python train.py --n_layer=14 --d_model=384 --n_experts=32 --experts_per_token=2 --d_expert=112 --d_shared_expert=192 --activation="clamped_swiglu" --moe_layers=[0, 1, 2, 3, 4, 5, 6, 7, 8, 9, 10, 11, 12, 13] --router_score="softmax" --normalize_top_k=true --routed_scale=1.0 --balance_loss=0.0113 --balance_bias=false --router_logit_norm=1.5 --init_std_router=0.0242 --lr_router=0.000798 --vocab_size=32768 --norm="rmsnorm" --norm_eps=1e-05 --tie_embeddings=false --optimizer="muon_variant" --lr=0.0112 --beta1=0.95 --batch_tokens=32768 --seq_len=512 --train_tokens=389400000 --steps=11884 --dataset="wikipedia_en"
Below are experts of layer 5 (counted from 0) of a mixture-of-experts language model. Rows are named router (the router's row for the expert), gate (a neuron's input weights, with its number), up (a neuron's input weights, with its number), down (a neuron's output weights, with its number) and show model dimensions 192-287. Each number is 500 + 50 x the weight over its row's rms, rounded and kept within 0 to 999. Numbers have three digits each.
After each expert's rows: "raises" lists some tokens whose logits its average output raises strongly, later layers aside. This comes from a sample of Wikipedia text that the model never trained on.

# expert 5
router:506524534395499528517543470506598468500466574467502610501495540546538480424509475458526505539407440487488511579482534492538576482455538497452473511481413639447409475398542416500493500461577563497475529555453516392508434505480501448435607464522436450459591508469638456454525548557544493541
gate0:507431437457467490473492460596502548560472452564432526522491575486408540422425430558443536480408519502458462603485432488577498519534518484486568492617506534486567502595548487506465597482549584565477484534518613482491472605491583445499475416499516562616549486591511499491603435450533507484
up0:526414530487532527483596556557468535487514473603475557548431488446484577470515454509526462448501495434527539589451479422530427497543542421479487530559449572459521467405499464585484464466514546588469387539549615439558508458522553521494579492520532534502649503542453526431499463486505407606
down0:489503408533475457489493434514539404518481544491478455464462526548514514506458559425483509449500513501439403494581542463457532531536416572551486433489542371523535522575566488498498452552571445516437436540400411449499557428586525501490467516429534463477493478391472509439478379466466561549
gate1:469467454565487544627468523535542536510505531559543440520577503527659391514522467552463514555426473489536443538493491606493454485457467491541561584479478561586449480474592418444543438552530476518491502529517494451443535495507523584407463415498540389471436543379479523493506476480455523444
up1:533427511510454625615538530633534530554483582565441491506636463520632510477428548509540499448542530508575498458454482535520463469418545544547504556520423517616473528481533511471445483498507529570516460508470449434512431413481506555552435404484577349457468495534460479481568508450506488437
down1:498531472469451435544508541479522411430488471419489537446517590451567523524441602540433601574553447423461444569553488603535502483480475464562495553460608529422491543524496441457512416556548453477456492491467502595507461469494464474411504547460543481387528442447485472577516574574533555569
gate2:513452512471500574449490540522450514485474460491536548444449566470556483554606514493551503409515611499514501418515451412518565477483465587498458528435431448502511437515438509534501578455566485450522533534453532599473474425566429506478418493441499538532560479522525409605580450536382514554
up2:521548455475486527419419457558534512544544623528514549549372549518482532465531531439528496466554499486400465486438527404516503488461530539468505498506527489516487458389481393481574568480478448449576485475592606536445440417580450488534484461508393457513532543515539567521523499549375543473
down2:500523595457479572448504560490486557538475460529478514469505540565553512503467514478609488444366565481529479503460431536506423580519490551566525543466464468510459515478577494519467427490523563480525560538524529470581422480492510484575457539513559463528436574548479459585472566419495506488
gate3:619494599474584605490470547500556533453522476455487560532462453474514553446559498536493584571548525496518396450463430406557539511566532493558532536511449502517469539405596435510497471535584562533468448570483503512469513477485486428552574387487493461600487414592504503502535484424517508566
up3:629488614505557570499536558523571491498484488458481517483535605463498521472530453508564490511577575453514479430434509494452539581526529533556472568521492504478448470455523451547500512559537497575437444536549438523503538460419502398519569420485506500563535452600514466474550545517491402580
down3:425464514459535467421534549462489507411545470527569561578485442417503503493463476442481441487489480523460540506445519407403414406595435506532508521520514493527463429546516495526579503467558481492455547438515575462480506460424484491505439491533524524560566490496361550528466385496524628563
gate4:489379481555510537514490516543498571470483459571386438528572490540531585592523538588466585447374512462519476506468503522490503559476483602524455484418428472461475491568495516495470532521589533564479541429431527424559518524556463544413435487442502479463512488507547478490440476458539471449
up4:495484521459500542528488470488478509454561435510378482530518463438560531553463582553533546485502465515510442498528470404414463550416466535501473591527506491434497411472466520493478527432579464568448516461496475445463538466499515472467538419459424483582460476394537494482448479459495465515
down4:401483494501447516491522473481501544581385524549463492439532475581563446473480532480531545535472496435464467516474504610472524546509546473593556435468500535507556581492571463473481438548489474461546451394510459558541490478535548580445467430503500505523494449440478467479530550415492504489
raises: "im", "en", "ens", "ar", "ent", "iles"

# expert 26
router:550445476561501450508538595491556524496512423402506501505552413439470507497473420544512465514422448497479551392509486606498469439458538436562513441536538570547528640556470498440417493571528516534368583446461510603472501598458487445563392434543462467517493451524530530430495484394544441433
gate0:424517507541538492552541570507476494532562475401614460517442451502510442549550461521527407558415518482500407428471518527553502444499539488488443464457508509547514590479503474564521517522536502491598489486519498512411551571414465438521580476471470525530434514486566546489491550506569521459
up0:447486474531536471603538582444424548494509443514587475437530501400502408515486532510495485542371512494506427475496466520586500511579511485520486481459564513549480567460522446538584481484584550448481467482463506499325503551416517487510545446478513512520463469393594498490449589568570478482
down0:582436492515508495564591493511450425607512530426501442556464470532460520426484427438444529553449478523500490529551597462550578503431465482397493463504596505559515495476510460428467492501478511462462559582544578480522542614434511563531597556528481480418416456420489469511566563569446561594
gate1:526401554480600456576514415553496533528454413501534567525517494410572536568585449520489405543535438587506613458489415553511490430495448414516526503535439534571508469529547539440582561521467489553450455430534476484521510452440496490537440511482532497517498442503599502450531536529412480494
up1:552414551458571388527581484538516447516337499463523635575536498442535522490541428540545409573508455609500577369478467503466566442455454472468484484514513548561395527531576516591524530562490504519445441452501437480597539433458513514529468479467457497465473409572571456443466508513480446460
down1:393541512447421520465521343502490461509526507539538493462477549489482379491538568564523518571574468578581499526552472547532469528476499452482461427453476376428509513459531497535526410374529420473495495498556386555497415496392578546476505483471432498536596510466534439504427545555468529491
gate2:483577499527542437530453537566485582513488416494445509543535441472481576500472502561513482525500515515567508447467596458446472563577527499533498477498562454499518509516420468469513516457507479578553526448549565468531610476508432506608476419516554425448447560502522452507454469443533570474
up2:539469552458505432506463546511530472593435483525505491537505423436425562573442543611554457572540476513494529484481682488402451524505550536607540491455417438508531470528489473491472492440517482510542413501516529481481586455479462474492440470507455451452491523568518380527459473522484476590
down2:599587400450507501461435585503608504465573519477481432526454448518487442480563476496488546442525554490556555483559492470520395441584604555493498465502481442473527583605392452503493534507543556503501517543497486428452639482566467556453497541472508520462460526527475533457455463642519434444
gate3:424507514527515437495544450482581465538419460449434493515515439469457536447451480518449499590472459497461561417475462483491424626463492517554491522501556479497463500469552521404529487561499585468383519439480504518385514571574423482491473409474410540537416496527480488453521484471484501548
up3:458526506526499500545531431443509466531434451497510431511490376515452555473491533497455442543482449531475590483501476552505447570499530496548445519529485477499426506487457481430625451525450644454392540497445480487405523501520413507512426369461447496526426555511501556470504516499462542518
down3:543483444545463460476476524572492503495422427455478506468509573488519559532427497502533527417539474497547393470487513473501549481446545465508529508458469455554511533486588571498409488395423497483466558590471517476524451503414518567547535507476517541560487542511478463527424535541487468417
gate4:566545595463446486561454505525455544431581516475538436520499554468521499527445454552508486443581452563422451462548576515400502383535567476494472518504513449565503479442385523502451515538512485471500561478503453607436523487500433500637532436399575451449521521587523504455458496466554487444
up4:581554504494445497548543451521463546456494476502495512640465536488518521485419425505473468546544467493474379445497526488424485474516558436451458501495498547572416470453512519445454483505451462512441585507537503605543556437443436506544580506538579426440465533577526587566441460494578532463
down4:518553603510419447442483531570427461539519443462467505544473601545455513443508522534419500492498486526460503465535562470524440585586527449571493577513508460542608513574489499517446527502482448541449495440486515495507502485428621538489408399424481521482532512578506460526567566454572502419
raises: " and", ",", "-based", " in", "'s", " but"

# expert 6
router:521472513488476419463506450468440498503454422553401483444512462473530581438524467514514522552477472602537585553574506438493548541554519389460509515539410517446490526547468461479595468409482457543492482646513600595578542479565463435443444545490503508426525543547499488371501438547435458517
gate0:470463427637548462453445475548566523461499513415446580535505493529475536501577442485477500527467420558571480490462474477435502524480520413490571565547459487407516548539392508495438500448539516497549543424598507593525469548606429574442444458446590477461460501537498533415478453571402501556
up0:485437389585555435480505419542429464417523603433502552533444516544471531440498485509527465525356431562539484481490490460508549597466496498497512601522507423455448618597396512475446460371460575527514453464582497506520545500552475490544507465389539476418469517473489440463411490533407549441
down0:475595479545567515351546513515511458497578478411430589538551472492499512551495501492528565633463440475505425529461538519497503496512426480561591563425538473573503547500491543550444534425535502572516496454548516504455497540502488493602475380467480576375496480482418465435538505489530464489
gate1:503441547625523570428547516544392581476468569453468514521469454529486511494570481512495612491491515450537507598484496526472573519502405467466544581519386556422541536522497533563537557496519544471478456544566439401599462488564451497477539538516478513449482501516544573557465526426436503482
up1:507514498556471492463502499542410468487480583454541523449508490515529459512547553526517570483555513468548496510450531521516525513514515517482568517584412577486471509484493534578549546549534534528462454534573495535547468529458454525475481552523492543481518531527458570465588536502460481498
down1:473513550447413448453501497555415468530600534508545594446478501519522529492544485529557409540468541514476485524533543517491482570470422617517485513439503524426527519537576517508551591608577574447534545378404444464552458616551582462529449480435504510462470546472449486569528454506557371513
gate2:514461443560555462554498496553525527519548490548357534537417482414513494552494520581452494498626554547461609530506472461549458515407473417524496474502457545558501522554429577488577600519534463508501571513560459474489544475525468502534506470438510524471588483444529530497432552490499494441
up2:479503386477583456499550557498501485467573517708418573435472478407524471550445547585558552454606489552522518543504355481460414560504446416573460461490462579447519527566470613582527632465555436501486513567486471491523470484486500528498555472462509533498552541487556480482446459433484468431
down2:516472571401507511564531503498544454425589528510512496503510406552523523569476579472473580466516518448443535543550456472488540468413554562413531447608487531535505531495524422540467520517483543428514557433482494476442565549464475452485399400506515466465458577481504556462570507551454465504
gate3:489435540477529471492475536509547566595440506528548511512532446479457523519427448558514515483571518521572488486476550522508567497640563536518513559549560469530470544449530590503535564472473491583422402524494448450493452516535546525556497458508588612526443507473508440555562429531419491536
up3:508522561449568525523405584631530545630387436537491526453451439533480482522450489578552511556507489481513449495525514499573527496592540557479513498515548516523531543503481451438596543574513439467475517468575496481469464484509558460469455540437525577486441511470459465529472407445455533529
down3:532545563494581506482503488561503574539521501516562539405545604520495428479424537555396521570569489529503496520464592490540517563509554402549569384422503560466537591485643478406572520479467449526460564521480537510491412454540514488568410431503531576536491446450394457505433476484501479455
gate4:519457426591515490499580581493490460540434440471574465483488514541539514557429588476550533588386492503451416486507577427447583584596508490509514522477548522444444529610507525563570443487496540528510448457465551562536489521570419431399491502404438541557546546586573512441528524526422611521
up4:535427466426533436507579518491519440512418522545569491454548539464547477477533494482525625493387528493479402494505547558514519556573474581521512596473535515465464601573556467568490484545440548494552473520563525539559391462560477496434537452439498546490540497480550583471577510443483501471
down4:508455533506508480455600547537495513458392567477480519446541533649563535510442462422506420436430596506517474535480517443482475555533528447543462411530467462486512480558450551436446447487499444536526523637559524465479474510582527473569517520604492477534468437512587453446648368463467478471
raises: " and", "es", ".", "ley", "'s", "ans"

# expert 10
router:490449495533540401414534525489501529512472468495483497484471456508480444500541478499481486599448530562609536481532484589413465544533492465571524509489564533419498533502510615537486494525530543580389461563356403568526468471496428545586497496452572518539515417569457490574514553435541596549
gate0:519611502468463509503532537531448483466498520584513491495503455565481480564385569469504523597441466459506514537445601472497526474513534560533553434475448502501495454527570559517465499437459615527482572414458506538595588473447492516515443573538502540545608505577407510545510461510497552554
up0:538505466470524487487536508525445501442525571542454496467538479525620549491435554506550531605535518367592459421471621522491483512593476533549497438486464507496463551580536544463375512475525562535487592395456476485495567407494499463491492579524597559489542595531546480580575462470515473578
down0:579455432471432476563485438472544485480529515583481524606496533450535639429584464442532447559509512586560482494598514564452545384495507456493464525520498556478492506492522558454528492483483496490488590518434460485458559549547583554503579518463476555474570512521452513485597572593482421575
gate1:501486543488440502515526512437449486492506515499573563520437480590393440546454552462494476608532516485451532550481498550518488608541508554505506535539521483516336494527527480518516501499457570463463358386429412507441462526375509424459511461554625502536485487488449632589631490511525474550
up1:523479445510513482483511512446417484460574514529539551503421460549474528578523541491540493537530532506449520555495475511506480491560533501419507547521542495476455521543526451480485501456467563481431355458502410547530464525414464503481538564479625519550432494480545546525471570486569442428
down1:527458461515564505400559488472545517528485500566402566505521533480561533470472490473490511398475526537507544482514406566464485504457577547474461538382577541463585454464497588462525509498481535544467465525497447507538471543526480504561463558512513455541478507580620508539447416498477532394
gate2:509454487469575467506529467520506524480464519541447477488470544443467496470373470550514557553541532500515442495489386519523509449508485547469481566517407583482582535504503611492590531411495500556534473493459512558550511461446410509580495574474498525462512494587451522512549484528457498432
up2:466438460484444493523488515447483485463508524446541514499457499573517454514482468578442438551432453570428506539543429478467483527453435421500393480565484552395529507536472556496431497486490457527539524452528517648532558568463529573560431440495435518497513535493487553550419478497547530486
down2:515483497542480533480521536523494525537582514414585489471467502571508500491557485543482442431515488447469606512465550400492533509497426446536416474508511406459433473472556447496403477573516490474524501427545519416449524534543565493416572428499520513528442494417515506508451458544611441571
gate3:481553593524547445433448473567531503555535535559594478552487482440547478484596499501445442432495495502523570462420499541466433520566603455371515477493464517585506513555484497547600511506487473509492410548466530564499624559446431426478462583526502428516399441543486519446487474418545529422
up3:500488469437534486445496487582471623480494534631574389571563470549552483538603533401485453402499562401576611460566505509486488530535538510456437374516459488480445556510459480514469475499543499545458515404535538472425621461504440387455504509492441456481478504537485485482498476437452537414
down3:568451489496500439442513473495540627530520557502491547600520456532491594414529630464458464482457546482454522524524514495523539494492559498423542498499445498472437530520466469533513456485568483536519491458519500470422567558482491426438573611444536523425473472557476488503445528505485450447
gate4:438522526555526567473508553450511510536491514509520492525453491482475490606498495549551516499410501518464507464555522480495460562431461540455510493504546490484474446587518440509546555487493495520575558526509559568574520523504455515442514613496493561481535431504549458500488522561436589496
up4:420541535548566458489492539408499523569539511518491471491452518500493525580555494554529454495455453501528474448471543511409557505428470565563452508477568477469428533575476432469493614488466426549488518494485527567618569522420453500529544580471508467521565505627521482551402534529411610476
down4:548530472527541481497516474449476449531463539438501491474516575562538539436531493416473406537513549468497549482559558483484561471460567582529520476570478478474442512538488541528475524452501521554417557413391563530522497437529591521412533504442465535505508458473431418422588453498494531515
raises: ",", " in", " of", " for", " from", " to"

# expert 2
router:488591525473634441467452607481484490566513561417519453468552429595512529622639459510577511462521541477516561500530478590445566474455542419483505378461467453521492534523499476477397554472487579423465489485371543536521563502450617570520463461539470550543426476481467541465509479429526573437
gate0:522449439557510502601586570500561574402511537557458450534532449432429606539426540534425420515510441498517561556501546621499552510472483418439481477518425547500496487458437549480438541486480548490425558478521524474473557510482490526410468473478515551520520458444509497465521559390450589471
up0:544485487540564540516546622480500507563556514512439441519528428495477589499503478558433485537526471525473580525518505542476581484471501533581511411508601539517543508524509460497413526467529493547412457471583579509497569549539453567491413562496473573533542504466508426450563458405533490467
down0:513479472509532487479478533419509501482483473500496434561477543505446425468511452476503476513490476506580541458579498603519482447442512378390461540549453413483521564526411445481451529395479455490499519414475590551567448505548473534474475612517554501549401471522523513592455507513423465513
gate1:536441517546402559416518548477517442491523532504462549495510468622503485552481476468541462432476436429520489479545508459503467472486458488473549447491480486508497518526562489532508654566569512486438464568634565548478561486509527475412602484403437546560534430469472551518546467532401563412
up1:485525477513499565495548567565505417568523503448550489527539448470526496525500563504584504437429491316528543480531474481540434586490472541493501439525505396433435493510584503574548583552503561468551446544604533492394523486553525520407531430535390459433528491432569609492546431551494543503
down1:486380541513394568482433489540559434470422528506469527399447500609618522533478367506515516450615480527527430360511461447472473451479455492557470561438646583587558502422533460586471505483468500458493373545442531518513440581456480403528470532447527476624457496510465511526536569462482566428
gate2:491440630484518487541464459508460542525468588591532475481542428405444533466547459546496635399565532468449475520381506503519528469567504471480541548522446447542511534528480398449529492421509505484504460424692498499471441532538575618456514574432465541481602460559450458531452423562492456504
up2:431455358486506548572501515528521437503538547491592499527439432435494436546497545510526497462502482604468513530466474589481497484472545504544500506529633488440499400490536507455511526501459492505448492554502535583562560523546539581539482549450616486604543464442523515495602461509573493514
down2:560523483548435567492471389399535530530482529537500436542529508501485414435499458491501491482588568404538513437404525425500487461466432444418597486520522531473428544447541608440510460635473501480478513512500512514532541512494529465508569456484479524457554420663501525602435427551390468490
gate3:494575516516472545443448549542500457497499630504431472596450486519443543429514498559495529377591444470560456585517501483526591464531562530525562441407391597476537499526471363576449639526518462515440523558518520515561507482497479546489489568459534549522430530562455539531503556434459516449
up3:495498595476395474467475508485480470547511568558468454555464532596424490441510440560471522490552486434577484520496556447516604390466588497514553397395469504504515482520483369593425507594562542463442500519477476522490523487481471552534463558416408540514477514523438523484467511474436493435
down3:560528501511542499540449504513422503478524518537477575534443464436466532485516476478419362441665588546550496569434445529510411496498500637458530439449498514473591561534488479572516506522518420505456575569548456519566521484463523523530539451476466499490475519568546475533504491515499431430
gate4:463520523479560487535479533517518607446435493546467553427513524566538488606521496503498535471488484521554458521443463474492447491484467426433388567504483501497480508533547615391499448508439516443513540540473487442543589467406461517497566534413467568542524508449505435506596496557507550529
up4:498523563441503452485522561514480466428428444469471539506446597546555522617496506551497570443580562468537462440436436457567478550399467481526481586482378450595466494512497512444552548505561515470531487466470528442486520498402518555522573473471490487508451544473449443438504483592540415535
down4:500501460520505491401461382518544584408543479486540543627529541499555496436509470462528562529468506574569547514509485478539478434404529497475499523517477506489567540449502531486490522501537483525518506491509467504528419455472456507507533622475435642557565471525501467564447511561515436450
raises: " and", ",", "."

# expert 30
router:398519515481544443493496471497586490558491540450428462494492456444540431498465477536452438590422507558499567483485457497445453433419510466512472437450448418497587450546555574505499474558517514561383537483458342536541474544520538512478504449534432471545585354508553462517447497448536550500
gate0:539452601475504643550513495615494480422501537537417496342471494471592493478477492558456476498548424468450521499486467453524500577477389502394578425512498540439514522467516415552430519529535445502555530553471505457468527473553441466562547583458462469546464561506557475466419530453484414376
up0:501496565481456561489553521632464483445507537494455438403494475372561469474496454534411493432507422552462503495438475363447626474396452533395564488546492577414506544506519491525464575456486442489473506530524557437472486500537412420504477433514465486494532458540521484509475475507537379440
down0:522499592465501572475493478482456537453528471487556582521569512488428494516481467453516483592445510537559562540500484525499425460450447418546488423421464559408621519633478522568678511594496512623575456487476604580495448512472575598462562476555501515551441473470531430546518454363467536594
gate1:491591578445526476471573556509472491553514554520558472517463600550431476500533586502482514499519470494516470571464558525497488457523429533518473451546529481539521535503442543526508519497578518532415439489528480571418617526508455500560516558488467391480624432485408556573480456531461381486
up1:522515523473482432469516484474500429428492474584536474486540553476566484432428434610435479392506455495525462586478532407461553400500436526547521529516479537556441547474528496513501532468438473577524387496547569453526468603497421490507568419487462468501581475397552563540556505603459512492
down1:394472556536533551522572556500595516493562505529545520413493482561437498477466429489597568513512549489403463546509506468551585553455519547535539527523515450509554450461454445564430522507514417527540506491529513483514489458506530553498499599551452481484480552515551548534559434544600486567
gate2:574552417415598451447578353518493417545518550508501548600544540485457509441570455552502445490485463383465390467504540540414521502524397463612436516593515449476480418518526366458434462540488577534504591460490624535504533495467548429510504525523507490574590476513543507469500550490515514441
up2:535475498411551499538542435526564450535525456441605528519453531480538534460524501464553453600463539486440414448511554554543535582391448431435503574629545524499495431418475468461420452532470463522428542456480506508489524470379443475509455450495473577568545511548506490498441490496565466402
down2:424478466560430528342492449555471419485548481390584463572455476574515398578472356544527463464573495512486538579558471561497460506434364495373414536533540481609418502488537522495396475503542533534440542448496539542468433456541452575533525528540544460548548549383557514452521507488524531526
gate3:540490517503528473461476538482469479524419482551467442460479459585488452441447402491459546579406465528522422475534471564465531477479489526491465484579530487490388558428563514609458514483560574540543492477425560390555524546557502507517502457496538524477494488493480476560510456525391559507
up3:492471497508387493483538481510450534494521545533387505526447487558460554460459538582445604549463453540478438495420383511475511507504447606440621484511488419542472562485580536566466518501513520546485521498514545426460531502536535526446459484528483535535545446598497521491448460461463544538
down3:553519443590466405472528546516468494558504467507468490539472571498524466441374458524481538489492488542544480553528505561456471415565562509500460399477532501583452446447506515498522512560474468489557560482475456508470431558483586524456552482491550589426572386581496440571506444584468495586
gate4:483489519463491537482512483473489571476647451485417494509466495449535491478486616518481484439512516592442406506538336496519586519511479543387503590561562510551471440442537467525495518509490501467619459544499498430465542496476501557511452518470478591564523486528501536455475479559448476419
up4:484495452426488520539571510501497560536504478559483495485376438472492482471454558353518447517455591529476472498506391529451559500517536562434519535498456433500460492512536538449458431478479461566483430551512498443504566499515567597483504452477486476518478485434497575544460411495427484536
down4:546549453467527528536408463517499534405536473495466509470543461446498533512543547516475526592409489530439425465470518529485517500540395507476573564531549522549479467469456445559490548460361426460454485474506566485541529523495494505445516552594417535523458404559479461574499659501408465447
raises: " and", ",", "/", " in"

# expert 21
router:466424457505495483590388504551466479528505457444528572536508489552484464482582511459510505377580474519474367482455469533554405495524567482505504455548527397502441468415432495541545546520588491461530394454551489458474461531450517513574527589450575572542432494540449443456501440555485430486
gate0:566459436472444564568514602458524476505503479530501562391505561599450533426521477489578550477568466468488475442434479518519511586470446601542491506458540485475457504452468520614573530441500511508538592461447540527399508504588470493519479541560475461526472509497559441507498550534443562525
up0:560460449483447603559551549420485472521508532551471485404523575491511528446547427499494560445589477501551441470478530489502516521495546539557492518526564475483438552521475547617570539485456471492514573499520584553384503465504484526540473487526512573563480510496615466557485506559466511478
down0:511462522479473553620508497401500517500434530472456501461415590515514499523565484484432445433527491496424508482522493455562504484516552433447561433470482384482511508542485423477554524526547508579520435492505537476541445478512473512492576523590389416554531495557443539586473498569483490542
gate1:443580531487504493542471411503400495474504484548488564453471512419559518544510511517492453535481510521394436501415468500617517368484417410480493544532421532500487507419476524485538517567506598459471460539515476561500581605499369499564468494372570470458420535495569499429580601509527550437
up1:415496536505484524527417413494448562522508409476555516519483539509568493499478530538509476526506536520475498495495481502571493376485462435435539548402444463483564492454440504475526534497502510444516457536545499530424498543518374504467397590438586563432423511522516448530627509489496504476
down1:530492507489480443485450524454561525536477517463476416458517557515499440471527536514491513453514489545502513526454506509489494521522513455465445490533428456512517545508571431544515485544529443530449469533613491445463589518578573461510483492482496520507509542532606488412511401419449536461
gate2:521479391556463540570457503493568479560531482560495460422420444471486512468457498547442581455559521521536471534511556470487520485616492439527573484563521530614488465541513504562582441483533440551515554528507465491494588468434450537601581520475558410510543467471466588564399504557534614445
up2:534554409443465467528487480491481469572462430487496499495502511517470413414423577536460496492497485506608474521445494450540461530537422572482517513620497439521382400504486533526541544487467437534522572559467564497510513441401474516502527440431553420426596561526485549571506493533470505477
down2:511527632607470500585553479467515498608527522439568437445403545521430472333485619570460438551568400550485439549472524465503491524498495495483426489564465464510507486547460471526490535468496524441553447484510517436516417382418494470502478542528458486543559468571458524452621536624484492560
gate3:424548525509489582474549568517416550382509367533453492538488587535477496559490496511575507503428467471495470492460631515574490410566528571548483561593494408597502468570527524527421536525449522568433522460498568478434476507462505565580461573544538475468504446454489481566524555525540483528
up3:493499523349484585510554601450466520466469487540520414468461529525486546520431505540529564508452502433536533478525560506490478554541574556588567486457558501556491518429451518535512529510498604528508536463543584500447495467451546596454504610550539559474482473430414552552498507482532434557
down3:515520539409591519464540557508555515475526555520481493447491507462554439495474554479561487449444464571581514529445526458511499448471463481445541491473481504622594443587508492589435520532519486444523453456513507490523501605560499596545447514510436496489487546403496550453475524477493598437
gate4:527466447448501596482483396506499394539511417398583451579434515522428457544483460482586528373465456440452508501421566489548463416525485483458491521511514399577568541537453438626568538481515537506477579476431474512512594480506437461520519460469430519547499424453496498549496452535478504540
up4:567541452439435501459597450465508489536537452491491380599490480584494505486488451455525480458455481480417521491474630436504407518576489468559518515502472518613585472550480440609483496539521481476569521517515437570575576458538501517436461485463472497493470523379504485521418487507441444519
down4:426439539465503484459529542532473394434461550469539492429579559474471508528483454548500514575524575514505562541525460536454494511512577422440434432494490467525503556516525358552450522548480457466487503510521446505465466501507508491473465468465575489509484546559483462546452492382462533486
raises: " and", " of", ",", " (", " to", " in"

# expert 9
router:543398499521512512461495484494539473496555553595512570442531438516532473501467548507516513475431465493522399573561521541529441492489577495488474487473533627539478515406528479560486502549530495482524415453437477507460474484482561507571577481491600471581494501498474487524625539559481464478
gate0:449443471434460502528477422456465545470550539562453514546521573404523447477477508544497536560511524588556494556407451479649506505541511545533492478527537449549445501472477484586549604499510457466549472506578436573494490427414423525508523508534419549450533522495545480523465573485423552537
up0:472470507520469433467495487504432541577588438507480498466390457476394473531468533368515600504533393423416476475498556414423495538490541498520455484565432478466441419465487492516471511531404532543502565618513542524399554462505537499397481511555542527445457485620544497601577488503521567489
down0:442507515547533489567471477581499531550528522431476501398442501544397545547471433427489449489495462491566527569506455520505527528414523454471401437438483459559514434511484465437566552585451489534426504512475469412485472589472536523422470556437437510580447517524444503512499429422499467437
gate1:554468440529506583544555522579476525413458479520539550484473415443506502539440496543546436485447422530493599485572528425487524461541607523585442479545485470517471542547580579506481438448454417448507371543432548479617491440577527452542536441537502519495420490517568501502507496524534499460
up1:553471491522572538501602477484478520470457460571553445513550477459579559420546522528487445537437432559544546526546555507558494464444488508584509458561511455511410538481528528523555442456480470460526354439412575500554518474465519411569473448430471456442520560423513489474482517547420485518
down1:456592409458389454575493505535476496362454517493462439513461500436580563415534454415446516514462594561468505605558513554458514525524547428510528474459559534489512493518481427579530404468492502467514405478493463490603467379503587552465536580565462562413458458586509553448400514505562474458
gate2:502521519578430526549456530494459550511492578421556532464456472521496492478528543571488530519476625476526538520518568441431477519539499596517426518462449537608496423615527420548477535521502643520459552563486527474478538581627396526525541467431391495390438448421567484547519502533468511475
up2:531393492462472561528508483414405576532510543412503437480481431554512494463466490526558459539579561495541574543611533525405529497541504581498563566521592494523506441510519427416526487589530549491435510520543524492533480569494439642546472570476409585561478374500511448488452506439523520454
down2:551497495499450459559517559555475492568508519618506524452479477481518528508485556524480425535572472581438512512449480552385434461450437460453572555529505501452470535414580522450539464519467526517507633549475535544478416466489465436458490463504372493521361474504500500536440492443530496527
gate3:435379525451498508558438526511538486576528528479543581511533524511501497509532444439543497547486456501506536390389543503586457573586634438566520446625449499515487571512525523528474490516424476622533458483579575466417413450495589476478503576539530589464498450526515582527621443585554482454
up3:482377483516467548562506516515532498541516474555494598515463548533499535487535541421487442559449444497422562485384492525592428516607566468496526524602481575524482514544520509482569520511524475489574453518506582486456526422566526540499531506486514518503527462544522537544553503526429542437
down3:459543588497529554569506505557471542520569420512472505458479547545496510526504572368514422488542399529486520570543529498494461539538537518442480551522478550525411571574554546528420498480513541578496516462483543467489424458568449509465420571436405569558618464556421515526531547466465486475
gate4:517523538543535589454535494494395545515544567614392474481546485529483615555498518492506471524463456529582452510424544467504462509534507564571565498558526402581490478451531498592514537495526610532454475497511531467557482503411571470479463528438496460518533522444601507642510590518428537550
up4:565561490474485574514510500495529458466455614541500521482506462446624587498538494528490533482482483470515409422531451515431468534581465469592518447466539417499515461397521556549501538442631508527478518501467473546527470494503556511451483489465409517447395523445601433524464563478539471508
down4:564528522500573469469495508443527446513462582518476517514545519452560542489471504544459505625407467457601478546477491490504542489487541517456462547475496468568531581550466462516492566531498479486485460570422457521504482572598526546490596457448421569472435505524438457499424502548543444504
raises: ",", ".", " and", ";", " in", " as"